Weights of a small mixture-of-experts language model, trained from scratch on English Wikipedia.
Size: 12 layers, width 224, vocabulary 8509, 76.3M parameters.
Experts: 192 experts in each of 10 layers, 48 squared ReGLU neurons an expert, 8 picks a token, a softmax router, a shared expert of 64 neurons.
Training: a variant of Muon for the experts, 7879 steps.
Below are experts of layer 3 (counted from 0) of a mixture-of-experts language model. Rows are named gate (a neuron's input weights, with its number), up (a neuron's input weights, with its number) and show model dimensions 0-223. Each number is 128 + 24 x the weight over its row's rms, rounded and kept within 0 to 255. Numbers have three digits each.
Before each expert's rows: "mostly gets" lists some tokens that are sent to it at least half of the time. This comes from a sample of Wikipedia text that the model never trained on.

# expert 83
mostly gets: " William", " Martin", " Michael", " Adam", " Charl", " gun"
gate0:122117168128126153142124119102133139137132139104108155106150156134138116152158156189121080107159137139146112180148124134157134130136111116139138173134149098149135087101135170109117140106142137124146133116138142101141107116151135156076140119096131148081132093106159163085118104086132145162167144122143132115082149121105073130110116152061128152078090153120121141144139078112137129091101156122098143113128088097126096125077142118132140171084138094154150129140100105121145127132113091134116133127100127124132132105147153147190116162152129183137115112147121162146110101135136176159115099120128140096127118082124148100151146135097120150143146091086119129152139146144153124143097
up0:154171122123126160133134120121111138144162131130139142110123133165105092170133133106124129098123112138138079122163108113118111109093146125133160065116099105149095121155133108156101076140091156131133148139102112150133141149137129130140143109135110130085174133154157141140175102114118137144080167119125086119128134098123107116137144157109134135129124105120135078126090145137150166089166140102134129113122110116127074156140139178109158142122117091149184139126122146121159157108108137140139110120171094136157114170103121109157129112104084101117088116091173161139127121163129196134076138122134178164116115094120168138128144100108123138097122145128101171111163137144164106127110

# expert 148
mostly gets: " buildings", " village", " hous", " entrance", "ary School", " park"
gate0:110147090111131092150134104125135128141112138125117119106104120129164145135116115119113136185125167147119153127088105113122155092088113154136137133158127158152115080111135129145153123135148173128116150114079156152114140123111160133121143108107137169087098140114114125149080183121135138114100140185112109136129151155098109158146122113106065164158141107109146133119167101136166125125136101114138144084136087102145152157127096092129152138128121083109156125125073118117118062093125140131128162098118154140142116137082078084139110100153147127108142132151098116134148115137094130098171116139123151104154123173114114093142175146128143147129143149183135107165163132147104156133114
up0:091168130095119153129166137112099131150107151068120118166117084113192140132116121125080071114140094110149129132142145130132161140124140129114093178166114117144098125120133107130121119151116084146162152108126106131131118115089116119088127113132136095128139111146092152129133101146134127103130084176129121155164148111138097140155131168145123117187156069132103091150126132141103156145109170132086119126134158142128120129117114113166152148136191140106123114119135120118120121125149145113175060127114122125136119099148086162101125150122167127120151154134144120145152123169192125110120097135149091120098133149116143121126135146125152116116090150097157143116144103146138188107107

# expert 101
mostly gets: " h", " H", "- H", " Her", " Kh", ", H"
gate0:165183097152148124169171121155120153155130096137164126115116145132086110148127105097138123114098153151132129121143135130118082104152145133136090121159109161188118131147108060115132135151113176151082168102137153149143127156119101144153128092127170137120123111128155119150121143130101122116120132125127108117153117099129127133153139117126133100139114143127148138112149162118141143094103133141118131142129091170139068117131117106108151123083069153097116152098127137094136074123145136143119131117147121103133099113144166148134133119155092099149136141123127124094153121164205097135117178120132143111148119117131117100158139101104095098061165164154133128076116142104156159139112
up0:107121096155173104089137173123126118142169128152134166117117154123134132144128134122154118118091134115164129105144092134079107096131147126103181124102095097172124126140065106127129132159092193152098123146133143137118136146107130108148152090161163113140125086124171088111116106091153122096146157173113137127142178127174131089144105106123106087124101159132147114115123126132152125126100120070146154102103158130122102152126128128140106074109150146092119149171104099092106101120137124105100186122163129126158124135168119102143117130109118173115116110126109159133160166153126102119131131135144120154116186125133111141126133105116109138168162124128127159160131146112103120117132

# expert 76
mostly gets: " | B", " | K", " | S", " | R", " | The", " | C"
gate0:151105147122123138140084131125128149109142114112144116120118168118155109137107143148108116155128097141128142126095133112138134131138140132101138087169148157106142140140122147170111150094139165115142149119136144100101117137089128136117100180141127123117153134152079090096130141174085146151106124108151076109084143099113101119157133116108137125110133131150106097128162124092133136092122120127107136135139096165165164088135116128155159152095170171149094117101116135150129191095158206117132150121152151119148112163135138149127140119195135120130094121122095137100082135125200144130113121122164148097120138106105134122115096082100186110110127134133132124145125072133107162122115
up0:171129138107143152120110114112112109116142111122106149156129119114124141130152132119145130129122101122095133152111146123155126109137141163183139112141102063099129159098112125142157171150158110137151105154083095134130073133173110114145140120136066152133115120160143141138116150109126085099121122205144129132148099121151133127113113096107173085124087124126174179129129127143137143103118136154144102150090171150127117079165092128128097112122107140127126129148138131141106133197158101108109122128099152132130126132120094137136171128090139135127133137146160119128165104088190118119123102162120124103184089141168134121120141133176116099143114112166116134116105119098114121094093

# expert 43
mostly gets: " and", " and the", ", and", " or", " and ", " &"
gate0:118106144155142107112151143125115117138127125133109123132150106088041066118090134144179110129117184134116124131118125156158119143112109122151160140151157130152126165185158132133134131119117140117156133121088159093107131182106118128116126130098143106153190120146105114137115115107159121077147148116111111102141134112101099134095132181121156124133138108158126146066139122165092142176091132140118128120110098126115170101184130178110147124072112150135109118150157168137088150110121133129135121131145112152147111147132095113117162156160145127171153124086107090108147139156117149114126125096112096143105114132140122134156147111107154120124135140119111110113113101092168112163117
up0:137147135120148128090120126127185149115145135113156128148158134146161145142135135116116153105152149118082149097211123166131111157135145123132141169112123090141107130106156175147158154113101122114093178077130118080134141115152116142112120134115135110137109144144137150131099111129142125101079133145098133149148149124141111179129130158153120112125147131135155102163115149112170096116133104163128090139102111154153137148122131172139145109158092125106112123113141149127144132107081144118134147173128098142148125095147124134102099154112127106126111106132112160067073075110105103071126109148127096128199140133149123108147130158092138128125117112121096091161110138084151137123085

# expert 91
mostly gets: " K", " Sh", " k", " Ch", " March ", " Kh"
gate0:144124114097156122117132134123121159115089120114122120127152129112115184139149095147128129141090080178138091153122115092151114120132130137113169170119113142088109119119101152149097154167146108175150118126149141147134159110149110136102146125122149137136142161110147161110150146161128164125126129144133092125115129097107139095148110135127116128113172110094137130123085093121130136111140152125130144119091112088161142128131105119071142128118136049120162102140094102111074128091190114114110148091116104147136099181139108118118170156144106153117108132119173130168145111147103177142150066162136143099153144151111169096135129083112121112166109132153143110145122118107144113123160
up0:184164141127119140127132184131110144124120089136148158132136111123112092171153125136094105144132098173146118101160099115127122108159115149127119111125151182105105104113110132135114116120114143110161118142099134153136128146135094056133092167141129182118084122119150126123123136133144132118107121112111140151136169167138117130138114130101132106113154153101123074105109085164147154155126121100151136111104121099115128160156124162121116133141128160113099136130094165105133099165077108173120145131089101130108080124145123146119126118138148115118130128075149168112073146114153079148116162151114144131143121135151088160182172104110174134122166139136149119093119118128104105087100

# expert 17
mostly gets: "kov", "erland", "burn", "ič", "a R", " Round"
gate0:125145151127127152129109135127088117151128152159141089145150127139115106139132152173104124167108137145112163092151138204142142126160137100108097141119151075170122128133091134081134144100088143075129120093136180104147074170124081143156148140104140156064139127124110146089111090151132115140113142105139145135132101127093131077133101142118140154152146129099139155118110122126185101127150149150113104136145126105119101149095135076101116116117135128150141151153152162118169149149107094118145086158104145130155128128122117143108101109110128132117144129158134142118141089168170137108167174110141134106141138112146105130146097155120108154111140066110121114151153115146104115132118
up0:152144133115126101092151159153127130128130104120132149177133111124120110060097107151152134125130126157139152147130106118115114115138133148144139135180180086163107134115153138107130091135094129126127102135131133092117149120157120103093128080137161127100154131157124126141128123183132097124088104136121092121097145134125097146148108100099162144155162121120115110115151131116119115121117113109159160149085085103125138120133108104154135099131109124131163137135120148126128099120087058158072153101160165108155162108155123175151110169142173108145150169126118131099092151138150145105148137169098084131124148076158136158129126140154161152113141129069102174124117141129114123131087

# expert 182
mostly gets: " character", " population", " District", " family", " district", " company"
gate0:160145119114165150136098165126131133110126153128153122133140090177084132122137130106169154102135105085161133148124131187125139121163130068104137098135129125111096130110130131113117131077149171131151079128115119168088132090082076142104162106148109100126118141113102120116098074133137124124105074122090169096081113117115143107134115147124143105158122130127159144167135154112174155174152118096166103147119150167111132135085105124145137150110167135132152130133156130152108123101115108110125136110109118122161140165127116100165163107114130144102180110078137101119085125145173128100137140092117127130147128120143130140158138150148168140153155111125142107141144140099107116156134
up0:122131106144125111131134158144126129158115135115123101156121152122126110144109137142138111123147118140128089098107145106126118137110130092163117101153142083118137126108130175098098091133166106160052161156129161140121135129126117126161137134071103082064091137132105145115119158132106137124190110117151140142119130113169125169065146135103136146098145105090145140158116136122109137115120155150124152123169115087109179101177144173120088148146128163167165077129150152091163126096143155181116117142125161134138119147160124133117091131129067131103163126110116143152158101093113147115162137104141144108094135102118143143133129154119102147135117096133087119099132131122126137128141

# expert 39
mostly gets: ", and", "\" |", ");", ", and the", ";", "),"
gate0:171120107115151162197140110111090127119140166180141108100141110135132106108145101104127135152119123162091140104056171142153157160129152161089109107156115133143131126143064155145137177078121149152131082101149131145110121122131131143144148147152114091105122105111130126127150184134124106132149120112096128104159147130147118152151119135124132157102148146125137124099140122125112125144083104092137134154100123144115103123086110090116174134122134138107121129140133154105118146155130136103105068137126144132096129115066105089130139104126128127168136129098119116122093127161132146110124160139123140116143082120190085166126141139135144100131107135159153151193129141144095131115089
up0:129096122204151108189136151134102139124081139064108121125166166122099153132107119124114107159143106100124100137162120135129123115112109168142133093129137168133131141127145156127165138145143179173161123116130104139113125072145128101148153176084093121130171106125132093113104126164153135079077109117127135113138119144106150130154128115116096131118150140111111144096138141085109138119155154161109127123120147159127147127110129129160100155099154104130138142111194129095085120132103140119115179110110126146134152127147116152117127156136141116130166142131061083152153069149103131114135124097138139105166143096153143131122110119153163126129121098099081135119111114106134121138129